From a checkpoint of a small mixture-of-experts model trained on Wikipedia.
Size: 13 layers, 78.6M parameters.
Experts: 32 experts in each of 13 layers, a sigmoid router.
Training: a variant of SOAP for the experts, 5364 steps.
Below are experts of layer 5 (counted from 0) of a mixture-of-experts language model. Rows are named router (the router's row for the expert), gate (a neuron's input weights, with its number), up (a neuron's input weights, with its number) and show model dimensions 192-255. Each number is 500 + 40 x the weight over its row's rms, rounded and kept within 0 to 999. Numbers have three digits each.
After each expert's rows: "mostly gets" lists some tokens that are sent to it at least half of the time; "gets" lists some tokens that make up at least twice as much of what it gets as of all text. This comes from a sample of Wikipedia text that the model never trained on. Tokens count by the router's weight.

# expert 1
router:515467520475472541479580469454480439612543537473436528475505476481496395518504540486522511522453554508452517499624494464466489517470494522480533426499521496470488483575500503572491605529456561
gate0:505497479533505445472553426489558500497534519452554513446532460532449510470522524533511471465546503546513553472534519424542514522454502459486478482413531472532472520464499506564580458534433510
up0:528460471514477522408554497520465494487518456497525461454521422490538537466479465467482525530490484490397541503489504474570505530471483516482552461420561454418477521516533473487483465446485405
gate1:419498456546463611522544495498484500498499482524507496546501465427448476448509539484450489464431544537528522466570466502486472514442484509530512485447484496441546506557516471522504487549527495
up1:455532500531442525458509544493503523412456508484479541580537525396495526486505458459533481512462476445516521506553572461534459527558541481421571539492508532555499476521535491541558533494492524
gate2:537517508524513458435587475544523489515563539504456482496458521486465538505555445521483454481490499478511553497522504451519529506501502478498488498486468513487521553479516485499495508538450452
up2:512515551524491501451601522510506438494497472577452449539467534464494497438563446573445419488548483440466495447531540484531568483546464470497555523469483530505508466490506543540547455481435486
gate3:501580553529517504545603475453509502578427482470486472451537512517464537495503526432385516500543631508525497509547416453558507482596561486443478526546555502501511461485480491494493508398465450
up3:482534452501468488512521469469511520512442513464546559465401470521464520523440540505474506496466482471457442487491487479493490490515538457423522490493552455494474473527494409512522521446474496
gate4:507464506457484515541535510497536492482509501507455484465416515504448450529486602503535539493558491486421465524500474526549415511485525501548519524498466487517428499578409525470520632507483497
up4:495579502478490518510551458505538480502454469497497477455444505491501439558481587491503453498539569510383502510489483492523515515548498546503500555484509510517468531514404499436506591510571507
mostly gets: "\n", " in", " In", "In", " ==", "=="
gets: "\n", " in", " In", " on", "In", "=="

# expert 0
router:462496533491505520529483503489486470525581510462543485424514430510458515481461513554517540513492487519497466586518533431538544567585460528461410463460532514474505467466567534500491474462477586
gate0:500546564496456424552520468507421443468474533501508486501579507446433534449429433450421549483420448504488506538587498534506471485510461612474480464556510534456503463588457521469445561505540439
up0:528548527477396487466539488512445483439517505538544492536584501478561501452489500472471492495444548460559484525530545469491515452463452516483451500538494474534413418529521442566481499518506511
gate1:400504486415498518468577554456500491491482501448502482453561565496481490484511469509469486529462552488469459502510601526519532532518549508496544531454546407510547495554484492449503542560457509
up1:514500489532491505538493580537490496503499431564499512555449433512453487515508533511588431538517551473473464528378455483531526451529533491429480424478510497492530506542484447460526484549538499
gate2:501550474515510533407542504409492489517506572500508516473567480528489478465390439439505508450493491485519502515498501492510588543468486460502449538512507464515495445551514472422509474540612489
up2:475546536489546474556524548536470454528481541510511488503577459518470444523473440448511540518532567429558531480519537472528581551498495543504454552493498532511525479529515497443453514536559489
gate3:549568468556528459511469452462511456514500499498436519548464472497486505392550501534523504548568478462480549496567459485553506451496477564491411482501558567508493470467509511433514475505469520
up3:482552506514463420496511448423502505513564442488514499532506445467534485524561424518460433535526407479529509492544419467537478439533533515440462470539488485521407457502512493412553492559480514
gate4:490574511581500528531476517515479491509522547529459489467478468530485491535496442446549481499590450533525598466437515480482573502543532582552517519547495475570489500530509518484495438515498545
up4:511534511427496510471506515497490517551490521492511533559542394474494523462498510517484489465488489433475491496483499443476536483431539496529551560484540550543536516516484484518528507504590557
mostly gets: " ", " 1", " 4", " 2", " 3", " 0"
gets: " ", " 1", " 0", " 3", " 4", " 2"

# expert 7
router:487512563524473530608508547501565507470530456474563448456503504478509462460500494502479523524473512513528507443479496505553541487471458433470543452526515526484561491566492507467535585505487545
gate0:509501496480516511515479542518573557526500492497498479444511500517489488573514491546532411501488453534510472499532531498585520474501497447457486573480453513499481481468479548499506471496469513
up0:468475514561543462550441521506547543489436514510522508461521517529576475554521510570478528427485500559508501407510422577548516469533446530490484528469529433508552421464474504529498586512461511
gate1:496481480483448575530475581494484518503581546471522493517515483457446508478543459531492487453449525472477535414476522502532518503475505530533540510491540451503585486539516531561416544532529460
up1:500432413483515473533493522473589548502526485484489465513553518495484595413510459550466484431526456501452472424463505509529556518506531503557490466500523484512584518521492589572428553474572471
gate2:521516505464414485564451522472480499468519472530460492497497496451519507505498499474554517541429505456491475416529476515523505567531542433491437554509394494480558524471503548465512540506498508
up2:479518493537456487498494533447489506439479504545482454503505514483573475465468501470462479563477542526495485504494437526450483576514559495465506526453459464483544491525516568479521541551536482
gate3:500485534489513537484534469504556529425513494465481566442487547489594447494477491467540508506490521470465456482518500547530477473466518527554525474504503374428455479520523526465501563520548514
up3:461510506487459562463521469464508533423504485495526517472469502483573438492510502497552528530437512496451526561466505482519510515468533530523495521472491351448489496495519510454532524528537551
gate4:513542526532522501494453562528564535484518480503525429537545466570474473461451521489516493463513558504519501533422552498506518455464455532563512490537503506475479456506509477513376488476507472
up4:508494463498496434502452595508500544533496451511559460467585456585548576461476535448488460511520552429511431533392539505530466498445409546510525454513484470476487533534532453443430537523517523
mostly gets: " was", " were", " are", " is", " had", " been"
gets: " was", " is", " were", "ed", " be", " are"

# expert 18
router:477553531525480535554491510506497516454541436463551485470538493504517470466498521563441472584463559540450505466454503468582481525511476482435478436510532498484524459583509538424520550498479496
gate0:462493419522465579431447496459412596487531544487466544492548490465481489523459522550506485553503425531516442437491509510483539521526524557541512507488414524472554448495593541472522543462524578
up0:509584493482514532458476492578532550493540513516477471473434532529477516520424479534505440491486529529489454445435546548480461501397452493563474490481464554452459490486547471484480473529540505
gate1:429505511512512503404555509529494589448525509475549470515479503526507486501543536546478507523528450471588501534448480417510467537469512498474511541524512510490507541483533523495536459467481500
up1:469504455536478495413585479516515526425501473467534514524412487541496568511602501471494504464419441476534513516455477468495512543481506468483491523492452574459493457509486457537501487479471496
gate2:485550479464464529498442480468434445509520517488444482499494503516530503479447423488493438554490514482495485513501417502546438533436462460524519538567469436431496481484487499454475504390512488
up2:460505520464480524525482480471464413528562520489424460553474506488551422526463456523460489534457547516501523537516492469600449585410441490486483562542440467498460492470437557460490549494482510
gate3:497524492507506492524536403456440541503515493470550436537466509553605479487478527539499461466432490567512539450536466550469592477502559534502405560541487486547474475520528456488453515517528519
up3:554517520502502503532549465481406496466524480458501449528503489529495541504481457538495508506462483515487531430485519475499550460587528535513421623499464511488435495492500443460450507580466508
gate4:505546564459488524492456491544446512538483486519565522522507554514511531441466542527474485533487473531500465474491499546532481498482486490515534584437577568468522480515489502497553564447433463
up4:531530420483524518528411494539456447520543498511496499480543483499527529470409482564466462550500470536494480510446462549446510501504501513485553590462559514487535522508601475473557567432546487
mostly gets: " has", " have", " made", " used", " had", " being"
gets: " is", "ing", " was", " with", "s", "ed"

# expert 22
router:494606515484502542503511469511551508480537484454521441510428553467480520476429456524513496517443528492500474516482481521425570472553480493333506564403513518463508544545493490600558580612496540
gate0:488487546486569456556548517524485441450516561455502472442495502498508545478459520533463487485559502448510435501535433524498493456426519622553498494495512491467552480559548457508539472581452485
up0:490473506474588529559508539531487405446518562414581507448543510539478571435532483493449500485543492519506415529497480474551520441431588551561510520489461506473481450526513484555508483525480490
gate1:560485514493467444574449440532485504454468486539516556522493493556496488425542463478556490419528484550420519429512491533485443488507477479481501478502508477525504560533491537511490446471544493
up1:534532493548502477569467496506467527549434505481496509403506446526552556423560421470558492452487495510500517489470476521485499501537448479479569480498483479531530552553481507504521500522501508
gate2:492499575500493411464475499489458547492435518457527443488453541443484624525516487516501470564472511469521515515455418500481533525467508437464538445507442452470614523547497523550464573523517464
up2:498440469512500457542507512478485531493467546467544523460444550565558559491495522586532439507551474550550507538441461527498417591483419480540453523426501555476523490566543562502525536483403464
gate3:546477563567439544561532519549509504483500481494568514530507508514572495486574529530493522495491527439461523489498534539477441476475466524494538548503451537460439493503473487523441486479543458
up3:563510473539485531488536497563559533474537544436578560566489533514509537475592474523520514526532499437542483508504541507492540457493520490462534561484453552493462487514516455509519567539538503
gate4:509517444462435461456513471525530554472529492587449547547478533535520560517452560507620537460438538556525539495519481527393429491487507493520457482502428570462445496449510429543577489470511548
up4:548495441464499552472526483483480456460444448557472499428443508519445465532488527478531518475470528465503488470544504469534550458521454505557398455546538458482525468544470486455474586534543459
mostly gets: " that", " which", " he", " was", " who", " its"
gets: "-", " and", " that", " was", " he", " as"

# expert 8
router:496524499432467505468508420545453473535554472425418555519504459474453429461476496428587453562518627585527489491518514489518517588442522500518559410484544496445518486549529564524510520523531556
gate0:467493474479441429482530471525527517468509495537486460515513512483505433498514543519499416529494562438500465533466479498489484515514492525471529431469508562534471447463505594523511514532469458
up0:450560539484484419601493517471479563409463520550503498496543454494508459514470523553452483551446476473507435485435554468499540496556484543472547476470539517542495467568542535482488492549481486
gate1:487535543509483488454572532479516432485485550469513527561537453484432517537500565578532488443548472502544487442558536503582473412558444559444451532533442550542531505531493523485568451495479510
up1:428510549512482536576536495519538516516491548419467484492528533532490497499513473527498439543533492478476507469511440548559467486573502499433446528538508476459547480518523487474596490561483490
gate2:430510491493440494461455483466470523613523448479555554547573451516431492462466535480508486461502533515484479511523516438519538527493440524411532433488555466502512474567506533448534509561499548
up2:494499483467450533473499531486482491553449526449540578486516495539508435532552459509473477505533539512532490554518517487483533507471482489466492443483555465493497515575519540483543499555478524
gate3:471528471523496461421514526486438520488520540520518523508463515460539478497488564482554531478507573459523481560363516510471549526504514356519509497434464460449525440481488586495484503482493569
up3:459506544478469472455499539538452533538511514489559511452438540517513451412521529495559545458484595526575446607471590512469448524512467460525530540438507570525530483503453557507516490476508430
gate4:508553472483472488458439488541494501508504522486445517497508438477430580515482484457497523502532473504504394500578559445506386546465469495525526485478536513476482525520496471500487503566469468
up4:552510400460526479464499522579463566589527531450500567494498367492513493420550509492480500472516537525506510443525525494473543495478553552494456490498538468534529450515500463474507492489544486
mostly gets: "\n", " \"", " +", "_{", " '", "′"
gets: "\n", " ", " (", " \"", "/", ":"

# expert 12
router:523478492510515551547466455503558463528542544509515495521515499499435485478478546508473443489519509525538527497529545416521546506435528503504403518472544495501522476487539564464540504522478553
gate0:473487495511503484498528503435509560557514510552544554474475431437401474496483466479483490597459482478469495516530468471523441550494532530518531501471541448501583550536439470463519460547439477
up0:515504490553412471433448515484447498501517509455447477477461525498528510400535543475470505473540467555530490492461527547509500415464491486459411492468473525525459406460491580399481544469480533
gate1:482527499524463448480516497444411440490412470546495465530501442462492509536530596467471504424519495448500503459489459511578491503460527540483420547456575522472598567506512567549489504460461563
up1:505580507489457457545547515459438442517456473577411489501531472382507429485500547546451455466535491483430500499477501523503531454481471494479430486504506526422529472530507504552456503440471552
gate2:548482513558510516490486491555450478420617474461512472465458519426493523449505521446483496431467499526537518457417488465529531452454525526549524476540497487573517504544513466456456526468549565
up2:581435510593490457482524481496445497454578565476515486452482522460573468421482564464526473364463498522554460444460428489497475448443530507543452524557543451548569477487562477526505469537499520
gate3:492475570500491518446511497561564533556577411504542501550502530552527518526490435535417518490474602489510524554480527554497473428491516506505482499493521488512429582479465538438512479466546522
up3:526494564534533480477549536607516479669526418489503498531430404504502500514505541503464441498497528486514504462502451568450446478526462464510496462474492567507469605488485512445514463538482504
gate4:449533561480503539408515490517502496494506419543491482580548559560506504485481508497514485545578497465453534508481523572455451501460505433466512510482601509507489460491525528474590513526508533
up4:510522573450546558450506556556544526457550471507447491504526463530479447439493514477456422453515443511518500515495539567574456499498581477558483473492504509523501527460509451523609547509497551
mostly gets: "a,", "i,", "s,", "en,", "e,", "on,"
gets: ",", "s", "s,", "e,", "a,", ")"

# expert 2
router:499528490519484530494551479549438490499524433466456448431420430469520512506451506496520445546547509528527506614564489484506543521500468469506521460521517482490521470527477564462498565537469528
gate0:462471518570539496461480466518484564547467506511430597549573511480467458510485470493520522549429477577408542481462543537544399495554562496508575513465474494469507445510473433512497564626480545
up0:490504496569537448519570533499482514508459487452486549512570496433459524492526484523470447527461437509520555525436491495515399526545524470457515471488481454502551509550516474467549512485518528
gate1:518485530518439485462455510491476527449532457567456524483568499530503460526474482516490444563497523473502485459500513463521464472459463468511505478496496493480502467556503490449547528546504424
up1:485479479570475424476484499476518517487507493529417494473562476540509518505467508544500435555537465550583481439518509431491482396514425510578465507530487535521491482516548505476466539494556472
gate2:461571512459561460498532438448617465498520569548500450480421451454491438518524498511530504511512484508519440484505548498471508501505530460522546512529482524523520542511509450455473480503521466
up2:520502465463434453492574508442582455532560515526519516405461452456488479516490482478492447537525553492517486547545531505489523485489584481467581477560490499513560541562415509447462528518490488
gate3:525500530520502445406536483479456533413498500573554518525486475507585491445475474507543514488558556456489491521483452483512571472567447572477454466582496541477407509465521550483533594500474465
up3:540489472548471492436546570510436497482517467567480547489445519531537497505435561494510552541560535473496502504535432491441566521523508483543512473529487482467467521530460577480584610490441495
gate4:488475505467478469529556484457500476513440392446465527499519596446519575486458482509551460505471525434478446557459490559461480548520404545451466515466448481565458512501523568507506483465504555
up4:495524469539484466520592529472507513535475413487457503461558571467531556473549533480523479502494517487438436523488526526458449588561444560492434501496486495513466536510530509486533472409591581
mostly gets: " and", "'s", " or", " but", " not", "/"
gets: " and", ",", "'s", " the", " or", ";"

# expert 11
router:508508519476472518461479582500440503526525497474485424425539477462465383436499536494457425516527485500466487559521484485461518472525482457512508504519524566451496507510499485464526576457495533
gate0:515500524506474552466517440439465547523464565588511532430561442545472493444554468442501495424473502529447476542572543566491459508532509560443436512526513531504518514491503463446468510480513509
up0:529502568517502529552525497503465477484483519446507442514502475492465490547505521440514481449475514564472565501446520514471498514535539531510524509574522524452515551486436468491515524522578548
gate1:518389546544480517440546497581455494557504514520522462471493478476499445500527548478505506471562478449480485458486488487530463470479456422440544511443480521490488504636483478490509527502529479
up1:549531474537437515561487526560479466449560551510536462514502497438525540511493555547544546503530494554510576484422522450515518505484486478519488563504564481484473467537520516528541497509504508
gate2:479509534524460491476541531476442485517505484490517434440478504511489503532459492493462450512554461489508499535479517430417460430566483576457583537559563494516587497460489478530512455438471524
up2:466545526547489463506556499509511499451503501508507472513507496487480479474429448527454476457564459448501512496494489499517499483463488483495569515529524531505545474475484567515515491530479521
gate3:527520514501470500458482456465499497493505438506494486499575478505477480487454505488548414462526512453492477513471530494556499469528515559527448515503531573493536472456505479483505489521501470
up3:475544492527503419483479550458467520518521522518459541491523479491522450503498501409549446439548447487532451478491496427509512536470542582535445487539463531501454525349550427488503499480517470
gate4:470501596456524462549461505595448540477428468501507566522485425506502501510513453499522431502497508513538492535477521521459515572484487526431485516506480440474512471462488500559474541546465470
up4:515479519539537400521508544628523468471491443518486476445453434517434486459521500462497492522567536523595488513447525560438477586448512465455509565541533468484525504436431465536496538515543433
mostly gets: "on", " York", "ton", " Roman", " Robert", "ano"
gets: "on", "o", " of", "an", "en", "in"

# expert 13
router:511458528543482502596507548415528489512554446507465502543476522468500456478455542510468387486420481540527469626466565430494529536447511510464437462515511556495490539470481515510588480561447550
gate0:529464497528510533536554494461532511530531544571427462531485490516473530546545542468544524513448496567442477573473657445510504554472496532566505534504504445479480458540482501456535512517517546
up0:496511505459490556552577460444542439507526495558483426460440489480432553539558535427471547506485466514438507536504616478511498604533497560522496547498565438504482441510467491494521451483557531
gate1:453543501534548546437508572521523547533491478486593551486450502465492465528460539438545520498462504526528497553566515569523519520499531431531500543507453526493465512513548492525513573518518434
up1:481484516427490507505525540535521531526390468501531501491473522458512487537422445484473464497458522458464477527601536527535473543533508486510491501551466471439450563501477508461487541501518431
gate2:488504542447538455528506524477513466482596460455543490533517419498493567512545483449529500481448443476482517498510479416515538464492428510397466479485506475505536628503499475463461479564570480
up2:461472562467521406554454502463519495449497492471556490557491487473424572542471502481547430514451436531494511493560500503495525461474414468458470518549481460491522577446471574510484495554547503
gate3:487506543565452506467503461480490509495613519527472548471537548453526442506519579572477544493474462480516422514435539471363487499498535412506497546561544499522429520498438459507541483474475492
up3:487553501508463515523522442473445485484591543531491470438509529500516468442462548524462541522495526459545451465451498513422504443489502441494488517512534480464515533515433527498542479478420437
gate4:541599502511464418567494474548451446509487482457557600442546453466486517539473515491483504505516452538557464531484455531488568550515547491415540537527490453485528557470428522487521434460504535
up4:557515506458513480528474455456546409559550475460473540435538500425467504515469518467434517458460476533494470496466537471490554636476470514520566521474517486603527455458518532523507515538556409
mostly gets: ")", "\".", ").", "s.", "es.", " 2010"
gets: ".", "\"", ")", "s.", ").", ","

# expert 15
router:470557490566475523479448411477519507550500496462453524502501513462489481472465496500560461577460529524522447514458486507508549535460469535494378407439556469529556510479459524493505490495433461
gate0:485566506511437484517445521441499465516502527573490410404487451512478605476500541456452519464515553470469396443568494458516571495403496474499508474515506418476515544497461435534509491509473489
up0:500613473523475470496481487484516495538514499543482407441439454575525559448469480534494508386503514429530473413549508444516569494425510497439439458540538454475515554460488420465522503487518528
gate1:489493523461523491441542469495567544483564533471527529545464522480534465476443495562515408564526537521524486505520506484486481505563499504518407560446436574544550489475565497460498527534441538
up1:451514497543457506534448513453465482482465462529535502481498483487503524526537432440511451500435520465525529439496466512475512541357551490474594471537530455522560470507490477496428484522502480
gate2:513465479518516512534507484579532429509534479555499474467458525478469514472512473412548483524520494517504450561489479493449446507503473545505505483431490483498548601539534579444514495495452529
up2:489486492423501599546490520567554454487493510517530450472484493494473490533524466447537456526499513492523427571535458534515445519468466581493556488394451513534528596524510525493528527531436538
gate3:509576423582509429491471489580457576525533466513483506506455482524529551480536535523485587534450517448506391442503523482495483453493453533530444500552595473445488458463454517499539543479480471
up3:506513462559483465485446491517474516485555389503539545498466498533550527426508515518496542550516530527525384405516488482491589480445450514505503519502503487520528507514455476526505479471478490
gate4:470534487495515435504589495487560491531479486500429543563547561476472492486506454561539501553499482546477452525511539440490504580498438509552496516497497611548526531476508490489479489514509447
up4:439533452542489581547468556468450545430506472456546463539534505516497480508450528515563493536516530530531566484524504436460536474503535491480459512511425485495502491557488488470540513481474646
mostly gets: " the", " a", " The", "-", " an", " his"
gets: " the", "-", " a", " The", "|", " an"

# expert 23
router:545602551585469599447474477472594480509513520475449476434540470507467454488474458497565473534460506512526502582479516519539540495475448517529477395522539439495602487489495486527523549507480510
gate0:489514487497524500556473551551527541549553511563542497488521497519508529434507482484526443494492499509536497446524519510540509492471447504476535536531470541519516557562458429486502490516567538
up0:558474508475514530624559505550460512498529513540505526542520544546495550435484510472441535443541499511511542403496499478533497549551496510481533463596455496550489499508488503479521507425551491
gate1:561523461523519471492458448557507524466568507487442551529514494486506535483477508500549504375533485528538512423509497510406460556522522511503465483522618497501510592442514545458498446481565408
up1:531470504567521538522567536533486515472542529506487542497550530445487521448504467500515476557480493480490501519467516602505472512518513483440487469519566497568484555502469537481583568517547462
gate2:478407555571541475523570497549466557539451476537522477526493567471529495441542490480489467489572476474488497499514520469458537519520581524524571536402542487496511472577552527535501475513527538
up2:478477516546507481478477575528563495506517473475516464451551630495461503480491522408530526508545500553496500507497515515518512476465493468442539462423514516507510530575494422491535500490437470
gate3:437515543507464458469550501529533493460580428545500508504601504461453381477525504502569470463424476494442526501440507503546470476444502545465502471508541496493487517482482459623491499511458512
up3:505504477583477436441550500517466518555532422561444478476527582459485439482531515515505536540500497592472504470475484474511493471502439501500479471491504535510541476488468494581500460496467487
gate4:484498504602485500534482470503467533520544451475494421547502487498506521472475509502520467550497467489501471497453494443510486488544468563508486441477425511537485507468560474502561478513523469
up4:421489599516522512557501452522500486522512480430517459501467449438461554500493507549540466566487446449496461523472481574525559481516507570432482443500416571478453532494516591520470478506460471
mostly gets: " the", " a", " an", " The", " his", " first"
gets: " the", " a", " of", " The", " an", " his"

# expert 21
router:535568505491506525546558550468438529508512442552550513543539515448515483418460565494419499542535561556557410519452560536535617549509498474545475487486517469429506453482463503423499412549475537
gate0:462500501447445499490561444495494490497522484521524482534461470452492533517522516507499520480444484533469538536488446481477537454517482483570545521506452477541483525496517523551504532503536457
up0:485392464460534574476535492461463512488493464493472463477557524493550462500479522505521463459468508474487546527547518447616515489482512485499547527481540530435483411528500495461574561520506523
gate1:464478483535485500497497488462533522474544545497530495533489505492597493481458468512491438528480466429475530530535488483556490562498499512500466415468534546464495513494543444490451488543532482
up1:498497466529522449494444467473556535557542521486529509508510532504644481499461453509454491469473538445455557484471496483514463559509518523486478443496484463460471509521546483541489518509538543
gate2:412483553504504486441526451555477374482456488513511516492532462422515472521558523520472542452445501532478560530540548545568462422586490481501527511433459469532482477434492536534473610565473514
up2:425510503521513508462442455501442468551541467517513533502493495430505463500540461526474496516484521522481607538504565555569463428582519409540513548447518470558515536425488458498490489532468504
gate3:523532480478507501485515493536461464489472476533527565503514461467446427495551563484474466508481543531450415534421521502523533570479505427513531416529521547501500530515575439539505502552557410
up3:554529426493542482481507542557440504535513423465514467506509395476466410447523559484454488465515573493505463489461486450433548569498547461516526464441520493495486586504544457535429511516572449
gate4:444498506553473493519522582494448556524537544441539594524558457529453474469485497524550545489561454545529481532529546476534505437542476532452489498538541486510476427568497594506544464559471499
up4:403508494568479534549519563537478516482548556522534554520494447473529492454459535489531503495483512506512484500523493470596563424494491518509548596540538476510503425539434519469548485555479463
mostly gets: " |", ";", ":", " by", " at", ");"
gets: " |", " to", ":", ";", " by", " at"

# expert 19
router:522531534575487515517546511516419503546508477511523435491484458478541519477518559500503459475591461551510545611508496446568493500539440468482500492516538522513529487477479612440486575578467529
gate0:505515555478531478497544491493482474418559593549527514528536501579523454462437455416507510497549418487471492551478472526477512515443439529507486525549491567478536434488546514525504546501456512
up0:509519534485584458531502546479510505474578546533444450497495489533577434495442460486520541497508465470543510509516489555440546548473416499526488508553476561494549443503545478547471564490416462
gate1:529521419519524513542482552532462533583459488535493464494507499460447564564480539488494509454516451472502493511461474450533537409521491583533520510528489501497591574471506512538489481545480473
up1:471565534547508528433491469522546535479599534508529509470531506477489427499468410583532510517568494486459500499445578531419512544489490533496432483516451550421491591540422460567526491508540434
gate2:407458537544514526515560551490448523498523492608578411517491483488598512516526463535501513425502482539507535453570488430564488505514499500561470522493517568488515434536517491466491541574509517
up2:469494612559544509610571564510474531545536512604496423507479501443497548541461525518487489459507487521479547414559507492522517493537533523507532542497484553494469434489500512468515555539533527
gate3:495486525485510485483485478495502487429478452546485473499561512508456487466523430509550484511465494534484450450486468505541508507487522498555445562515557539517468471498444507491450406447504508
up3:496529429524530525515465505530502481462427506509457479526527523445502409488510464530529480515493526499433492518527455485507474541465508476555464486597531561587530471509512542520410553470487515
gate4:552520521465503466476492504451517571548483555495580490493435509482522489501606424535549502537533508471484551483503448418493466472480496482543497551447463515584450522483463500465494521409512481
up4:568497532524492457455566496490485570599467502508484521481478511471470480455572482487509425495480437440453561489403456454461450493523489441576453509472492553412563488500515498507528524523522503
mostly gets: " and", " in", " for", " to", " of", " from"
gets: " of", " to", " in", " and", " for", ","

# expert 6
router:504530477609506512527507591446422476463521509548520534487462544383502470419463490505402454529572570536486419569456604522551540501446461480468395472468526443399454470460477490448473378551464534
gate0:488566529542526457556513454510538431513455474508509510536467511466462500485433544504492485502517443525447418499523473418444470481510460434518521579485471546430527430406504501521494580548495592
up0:447552487550458502542552506589473553460395453521511519535525421531465547528486533509556500515499502536507510486458464403404449469501476501523486569477427485501507494447535514568493516514594551
gate1:471485463556493493466452529514514577545519513526552440567549494563491443482481445527554475456506486434513479434453474515572547472472489488450481483564503515468506403554491515506525563505488533
up1:488533504537521498474476479525508505517467475533486476486507502576460499545442442471577449457513542453551568463541525477509573607536527525463504541557490534511470370512471546569456500439451507
gate2:569476531565515499409543529440488498472511426560493572475471516479440460504429513507497474499461499551501483491482427468463429436552478576528472499483461459452464507567538535481524467552448538
up2:519524528510484527513514532520556515438534409516467487500486493546477506556561488571522487607410408498476488519553463500467511450505519520530489504492512459461454547558550455493524528506430437
gate3:520484485501536536469489505492476491492497532526543513454405472459470518471488523495490539513469491545497463528531558521569510521498443492482498444532533591458511536502428498515562547493488432
up3:525546589421496570497538468372523528524493526496518504483476507537524511456525503548520521506563574566492492508516533396499538452493415553485484430511568443493514491529532453469494464498500483
gate4:484494517449500513490544502479504523549525511522513464597548527505481548506544511501531521506542560500491510455497498408564489439467547512501548488526531473493462450508485452538466460515501545
up4:468516476456438554505515491484470532515527453463455482613528535430509553476527513527530496459571552511501489500514448481502493461488462491505541445537507444552452516539460469594481451493539512
mostly gets: " |", "|", ".", "s.", ").", "es."
gets: " |", ".", "|", ":", "s.", ";"

# expert 28
router:518514485517524502505449533519479430510530490546456481533505541426541454448488534491472482529523534552479492575462561573522550501507450487457433548486504453405447491475436450409480424543445466
gate0:513453520504447479468457457520489422509407484569442490538539432472414473507517460467498460462520512420484535514480497512559567537559513518490427522540471533539446520448563425533506588480574492
up0:499514550459505438479489588482464400513469461532477525558523513491493521509511457412495502501496498507508508527465524456512567504513527576523503517537477458570455447538521403504548527498499471
gate1:512489503453544520532509507534463530550470486487513470533473575483464497479501469532487397473440651475441581501485462557530433573424557492433454541484551503464538535536496451486488496518504457
up1:467491531452520528449477494504477521448506440470534419488510552523444532534539576513487462481441561495540556551520526454462465548430518537465463497522497448521529475603524382492465523507538482
gate2:492554451507474470448525504533382512527468465541497477502552482477459551453512438494472526429491528497558585522532508485482519452528493571538397381501426568506470541503468412528508476496513454
up2:469484441477437469502464556505441524533459439508489459512515476498493571491496419481468458462524532504511542460494566489484516473602507598503434364498449519529489535534477430512493499487538477
gate3:439500484379415538489492523491506435535529506491486452508491486419493520524557433522512481558440514456450486581430468530597476452470504483461582415484531462507494514552485536585465533526527522
up3:466478488463433518448532543486479449514529503496465469531443509419553542544539454520609476530380460463446512533424465437499563502498442465511485477555480483466503508496526516627420530454538511
gate4:467517575508440529506469474502485531485523437553447498474461512520450509489453580469554564512540437463477593483445550536505562531505478543548466479542472559534560501493457516505576462566513485
up4:469536574576513519464484503504419548488532505518492465462524490559500500523550541474547598495468486483468510462472603512489505482548460527540528483514462570548525477558503518492514524579513449
mostly gets: "|", " |", "\n ", ");", " /", " by:"
gets: " |", "|", "-", ";", ":", " -"